From a checkpoint of a small mixture-of-experts model trained on Wikipedia: 4013 steps.
Below are experts of layer 3 (counted from 0) of a mixture-of-experts language model. Rows are named router (the router's row for the expert), down (a neuron's output weights, with its number) and show model dimensions 0-127. Each number is 128 + 24 x the weight over its row's rms, rounded and kept within 0 to 255.
After each expert's rows: "comes before" lists some tokens at least twice as common just after its tokens as in all text. This comes from a sample of Wikipedia text that the model never trained on. Tokens count by the router's weight.

# expert 82
router [ 88  93  96 130 118 148 140  75 125 154 123 102  75 136 155 109 121  52 139 141 132 118  92 139 121 128 141 129 131 104 114 136  97 132  77 131 138 165 153 143 139 134 122 146 115 123 145 134 104 135 147 108 140 132 133 131 167 112 102 127 151 121 158 105 131 129 130 103 102 126 129 136 111 136  82 124 129 122 146 175 132 142  79 164 143 151 133 129 109 130 147 119 125 177 128 143  90 112 100 140 122  88 135 109  81 111 120 140 137 116 120 132 121 116 139 107  65 159 161  64  74 151 102 143 124 146 156 103]
down0 [115 111 125 130 101 133 101 140 150 116 107 117  92 110 140 114 139 141 126 138 100 141 162 159 114 118 136 142 117 154 139 115 115  93 137  91 111 155 115  95 174  92 149 128 131 130 117  90 134 159 104 113 170 154 154 160 162 135 123 127  97 158 140 133 109 136 140 113 147  89 137 132 106 108 135 175 136 136 106  99 115  70 131 132 128 103  96 139 172 129  99 121 163 135  56 104 190 142 125 108 130  73 164 145 123 158 125 141 105 113  92 133 148 118 123 146 117 128 140 108 148 183 152 126 162 108 152  96]
comes before: "\n", "6", "0", "3", "7", "5"

# expert 7
router [116 110 115 122 156 139 113 141 112 106 181  97 137  77 166 123 162 136 139 114 135 121 142 112 144 104 113 186  90 124 139 136 132  84  87 167  93 149 151 135 121 151 157 147 155 117 126 180 107  65 146 113 128  95 123 114 149 114 108 120 146 115 116 121 145 170 121  92 130 149 127 126 103 132  63 194 159 151 125 119 118 128 111 128 102 150 132 147 101 101 132 130 139 114  94 157 105 127 141 151 136  98 148 120 123 107 130 166 146 168 141 115 118 136 107 127 103 170 112  95 143  96 142 137 125 138  96 119]
down7 [115 130  94 169 155 130 146 164 157 139  92 114  96 156 122 120  91 106  91 109 140 165 103  64  92 142 132 128  75 147 127 109 137 192 111 121 134 116 149 142 138 120  99 136 122 122 121 108 124 102 104 116 120 120 118 114 112 150 159 121  91 147 102 116 131 179 139 132 125 136 158 145 141 108 153 149 152 157 129 126 155 131  89 128 106 125 143 145  97 134 148 163  90 109 111  96  61 106 146 153 146 145  97 116 137 107 133 135 142 112 171 124 134 134 115  94 116 122 140 114 158 146 181  93 117 155  93 138]
comes before: ", ", "2", "1", "–", "015", "019"

# expert 25
router [102 111  80 160 140 120 143 103 154 133 161 101 101 140 107 114 137  91 134 110 140 129 142 124  78 108 157 129 150 103 119 121 102 117 101 112 184 157 176 134 100  86 105 170 124 125 123 137 110 101 131 127 105 117 130 122 122  86 112 143 140 101 133 108 135 145 123 143 126 177 131 134 136 141 122 148 102 101 150 112 134 125  91 177 118 149 174 129 133 148 103  87 110 120 158 176  85  88 112 145 148  83  90 107 133 107 103 135 117 143 153 105 118 118 142 176 109 129 149  82  95 100 142 138 127 138 114  95]
down0 [133  87 139 145 145 157 103  97 132 122 105 143 131 140 142 131  80 158 167 119 116 185 145 127 113 116 116 145 132 125 126 115 107 150 139 127 136 143 142 134 130 138 158 105  69 130 132 104 117 156 138 134 121 147  75 136 109 129 140 155 117 137  88 120 118 132 108 166 132 149 103  97 118 114 163 130 119 139 132 153 114 162 142 146  57 125 149 113 161 148 166 100 104 102  77 141 138 133 143 166 160 138 151 113 146 132 134  69  96 120 109  84 136 115 122 167 173  96 107 146 146 105 112  89 114 106 100 163]
comes before: "0", "\n", "1", "3", "2", "4"

# expert 93
router [113 121 117 115 153 111 160 104 154 168 146 137 123 137  97 137 168  88 109 116 176 107 141  98 132 101 145 118  92 110 148 118 126 109 109 146 137 164 180 131 111 148 138 143  92 104 129 151 146 102 153 139 150 115 170 134 135  82 115 132 155 140  94 142 135 126  99 132 119 123 125 139 137 120 116 136  99 147 139 163 169 137  94 152 157 141 147 167 123 124 136  96 111 172 136 130  96  86 128 152 142  65  69 107 125 113  89 115 127 161 122 134 143 145 154 139 134 150 115 106  96 108  73 139 127 182 134 110]
down0 [136 177 168 143 135 146 126 128 124  72  83 162 122 175 141 107 154 116  97 111 135 135 122 126 116 123 146 115 121 163 137 147 132 163 123 149 155 156 202  99 130 190 125 127 134  98 148 101 130 151 136 179 159 134 123 116 101 133 170 119 162 147 135  83  99 108 109 138 149 155 133 118 144 139 129 126 130 123 126 153 140 131 148 122 173 134 134 119 115 146  95 144 140 110 110 125 130 129  85  88 116 121  88  91 154 121 110 102 134 131 166 135 132 145 195 127 108 159 151 116  84 107 104 128 124 130 142 134]
comes before: " | ", "2", " |", "1", "3", "0"

# expert 94
router [130 148 139 140 102 144 179 132 116 135 140  78 140 145 111 139 131 124 144  99 134 102 149 157 108 133 121 132  91  92 127 110 116 109  89 118 147 154 136 136 117 183 118 119 178 134 128 152 191 108 160 105 103  75 138 149 125  95 108 142 140  93 129 146 119 110 116 100 175 176 148 177  84 134 132 123 136 120 145 180 143  99 119 134 133 168 126 130 112 152 134  93 114 149 112 131  90 127  91 155 118 107 152 110 143 101 118 149 161 136 113 135 143 156 138 141  99 143 103  80 126 128 131 160 140 132  92  95]
down7 [109 109 107 111 118  99 158 113 148 118 152 117 147 107  97 129 128  85 122  98 113 130 154 107 119 159 112 139  99 109 126 156 138 123 148 112 119 114 117 120 110 149 122 104 138 108 104 142 124 120 162 138 125 144 150 107 170 115 125 145 157 104 142 107  72 103 137 161 133 112 117 188 148  51 154 124 113 158 112 106 170 140 144 145 130 147 113  94 114 168  89 107  82 116  73  83 136 133 108  99 170 118 114 148 134 156 152 122 110 158 105 121 156 151  99 126  99 131 149 102  94 164 103 162 114 108 125 121]
comes before: "\n\n", " The", " He", " In ", " In", " This"

# expert 58
router [ 89 138 122 119 169 125 121 115 117 135 133 122 122  76 155 121 149 103 149 150 134 130 119 120  60 124 107 157  99 126 138 133 132  64 123 145 120 194 148 128 122 161 114 107 147 106 113 175 123  91 131 103 130 102 108 147 135  83  84  86 118 103 115 106 124 156 107 138 156 167 121 114 116 131 128 134 135 161 141 135  97 148 139 129 149 164 111 159 142 110 108 122 101 159 156 138  94 157  95 142 114  88 151  98 116 120  84 156 164 163 150 118 154 149 132 123 112 148 137 122 122  81 133 120 136 139  84 127]
down7 [ 96 136 115 110 115 124 157 114 118 174 147 115 119 134 157 127 130  77 152 103 135 140 104 170 112 143 123 118 141  55 143 119 144 123 149 123 141 148 135 143 135 132 162 132  84 168 133 121 147 129 140 143  93 140 137  81 138 103 143 120 163 139 125 122 117 104 165  89 116 124 122 122  76  70 154 169 145 144  99 115 125 115 143  83 106 132 138  97 124 157 115 134 142 177  90 147 106 156 140  84 163 166 126 138 163  76 152 117  94 124 128 116 116 104 103 111 142 141 105 132 143 117 139 100  85 139 136 137]
comes before: ", ", " | ", ".", " |", " | \"", ":"

# expert 47
router [101 151 146 158 113 107 126 154 117 117 121  95  83 100 144 104 168 107 112 134 158 108 140 189  96 115  78 151  95 104 130 116  87 111 114 124 101 117 127 134  93 118 126 153 120 101 121 158 113 114 136  89 140 102  85  83 145 111  99 120 148 135  94 131 120 162 119 112 112 119 170 113 127 148  97 145 127 158 150 124 101 105 112 140 120 140 177 167 109 124 123  98 122 115 110 130 114 132 102 181 131 117 115 124 115 133 101 157 148 129 160 144 148 125 184 174  72 147 133  95 110  88 128 115 123 128 127 114]
down0 [120 118 131 118 147 120 131 132 114 115 121 136  84 119 131 129  86 122 118  73 119 152 180 149 119 159 121 109 140  94 111 184  97 112  88 162 132  99 157 191 156 122 124 140  95 118 144 119 107 140 138 120 120 138 123 117 134 102 145 119  75 158 100 154 111 124 165  97 124 124 126 121  96 117 115 142 185 145  75 140 130 114  64 108 142 157 114 125 150 169 159 128 144 132 138 149 138 146 103 112 143 159 154 114 135 125 167 155 168 116 132 120 128 109  96 136 123 118 133 126 137 133  86  76 120 103  99 149]
comes before: "| ", "|", "-", "The", "- ", "=="

# expert 43
router [ 50 120 132 139 151 131 149 135 152 152 129 106 134 128 148 145 106 101 138 113 188 127 130 139 120 104 133 128 137 102 159 115  99 114 100 141 164 169 165 174  71 124 128 165 112 117 109 145 121 144 121 147 133 108 159  87 127  92 124 147 156 135 109 105 104 106 139 126 151 124 129 173 139 110 107 138 116 123 149 154 138 102 127 152 161 136 188 131 148 125 110  98 110 115 146 157  93  92 121 171 152 112 133 113 147  88 110 147 129 141 125 151 138 102 152 119 136 170 123  97 112  78 115 161 115 166 128  98]
down0 [ 89 122 156 161 123 117 135 117  87 109 102  94 133 132 141 108 127 173 147 126 141 122 115 121 135 138 140  93 123  60 118 139 116 131 111  94 130 135 133  94 112 120 142 111  88 166 135 187 113 138 131 125 122 135 192 118 134 117 120 147 178 122 118 167 110 110 110 145 146 104 140 136  99 111 138  88 154 112  72 120 113 161 136 124 141 154 103 101 150 138 144  59 116 142 115 151 127 115 164 154 160 140 132 137 110 122 155 154 165 104 119 110 152  80 119 152 140 108  96 108 151  94 166 101 132 132 126 134]
comes before: " | ", " |", "; ", "\n", "0", "2"

# expert 35
router [108 112 124 126 126 106 125 159 136 154 129  87  96 110 153 106 136  93 131 137 155 114 140 165 100 102  86 137  90 100 114 130 109 138 125 114  85 139 124 110 143 145 161 139 121 119 141 192  94 106 143 122 140  77 134  86 145 117 106 129 132 149 104 135 156 124 158 129 120 117 169 143 150 147  86  93 104 138 161 117 101  96 121 148 110 132 167 153  94 124 138 103 133 111 136 148  77 117 108 177 139 108 103 106  99 131  88 132 160 147 192 127 148 148 178 171 103 144 123 110 137 122 146 129 138 116 126 103]
down0 [ 97 141 107 160 115 125 125 126 126 111 152 130 110  84 113 125 166 100 164 122  98 131  90 191 121 170 156  89 128 121 152 155 103 153 154 105 114 161 109  94 143 107 145 130  78 130 112 130 117 112 105 102 133 154  98 112 132 146  79 125 137 164 176  95 122 119 153 165 128 128 113 155 117 138 139  81 112 142 140  90 186 113 130 128 122 151  99 173 160 158 173 126 136 100 144 123 138 121  99 119  93 140 143 134 138  86 104 125 170 131 114 120 104 111 132 117 124 144 150 118 147 145 110 135 146 172 147 134]
comes before: "| ", "-", "|", "- ", "|  |", "- P"

# expert 114
router [114 140 127 149 126  75 134 150 124 142 127  96 100  92 140 116 166 100 111 150 164  96 129 186 102 103  92 140  87  96 117 121 115 132 128 126  86 145 132 140 120 123 140 151 125 119 125 166 102 116 115  89 157  74  97  85 136 120 125 126 162 142  99 125 109 145 130 115  95 128 151 135 122 137 104 141 116 146 157 123 110 109 123 133 114 143 166 177 100 105 129  93 116 111 136 146  96 137 105 183 139 118 105 118  91 161  90 141 151 126 156 123 159 131 186 191  98 129 112 112 105 137 145 122 141 121 102 113]
down0 [123 121 122 100 135 125 115 110 114 134 172 114 121 142 159 142 137 136 119 104 131 116 108 109 142 137  92  89 141 115 150 179 151 179 129 149 147 162 139 109 133 115 158 188 103 142  84 113 134 102 150 160 125 126 129 103 153 121 126  99 127 140 135  91 124  98 177  82 111 132 151 131 159 127  69 144 112 106 113 129 160 108 116 130 152 135 142  99 128 115 156 139 122 152 134 165 116  94 107 147 151 101 145 133  83 102 164 117 156  81 145 135 119 112 165  91 139 128 149  98 113 103  81 147 115 165  86 117]
comes before: "| ", "-", "|", "- ", "|  |", "The"

# expert 5
router [127 119 136 122 110 152 186 137 132 139 159  91 135 146 100  97 127 135 134 102 135 113 136 158  95 150  93 123 113  80 137 122 108 110 109 117 118 140 131 138 115 183 132 133 194 103 116 160 166  93 158 120  87  90 153 140 141  90  98 136 141 115 119 169 143 120 125 116 148 163 165 153 114 141 113 111 134 142 139 164 158 110 117 146 118 136 125 146  99 137 121  84 106 144  95 139  82 119  91 151 114 123 123 106 146 121  79 153 173 133 138 153 134 140 140 144  74 155 112 108 111 149 148 137 116 128 104  76]
down7 [160 139 150 136 102 123 138 110 117 129 143 158 150 149 137 124 104 103 170 124 156 150  66 104 110 129 119 114 115 112 125 146 125 111 117 150 174 128 111 126 130 128 171 101 129 135 112 190 150 138 151 119 106  83 113  98 106 109 108 115 146 134 134 124 143  91 154 138 119 110 130 106 106 154 143 117 128 165 108 122 142 156 103 166 124 124  77 110 116 146 147  66 103 144 116 174 146 141 155 123 153  71 169 104 108  95 155 119 169 124  91 154 140 131 153 147  80 117 122 131 158  95 120 131 153 100 153 112]
comes before: "\n\n", " The", " He", " In ", " In", " This"

# expert 46
router [ 65 123 133 114 133 107 115 138 151 125 107 113  87 104 151 154 121 116 103  99 183 115 110 134 151 119 123 130 121  74 121 112 159 113 128 128 114 190 164 136 108 114 140 178 125  97 120 164 105 117 174 112 168  51 137 113 138  82 110 133 128  88 107 141 158 162 137 138 115 141 153 144 121 120 126 143  92 126 129 136 133 128 136 136 170 127 154 138 130 141  97  96 121 176 135 121 104 123 113 156 138 103 160  94 108 112 135 133 144 166 153 132 126 114 129 156 123 157 142 145  74  92 119 114 106 130 119 115]
down0 [110 127 149  84 123 125 129 143 144 152 168 113 161 118  84 116 121 115 141 113 157 129 104 104 116 141 122 105  94 113 133 136  99 110 113 148 139  88 126 146 152 160 155 119 171 172 127 148 139 109 149 153 119 138 159  99 111 116 148 134 139 146 128  83 144 128 161 121 113 150 142 136  86 135 166  91  79 136 122 146  81 113 161 133 111 147 161 135 106  67 167 121 144  97 108 121 188 121  82 122 118 119 119 116  97 146 143 125 111  93 131 125 138  97 160 168  92 170 110 171 125 126 109 166 132 136 132 134]
comes before: "| ", "|", "| R", "|  |", "| B", "| L"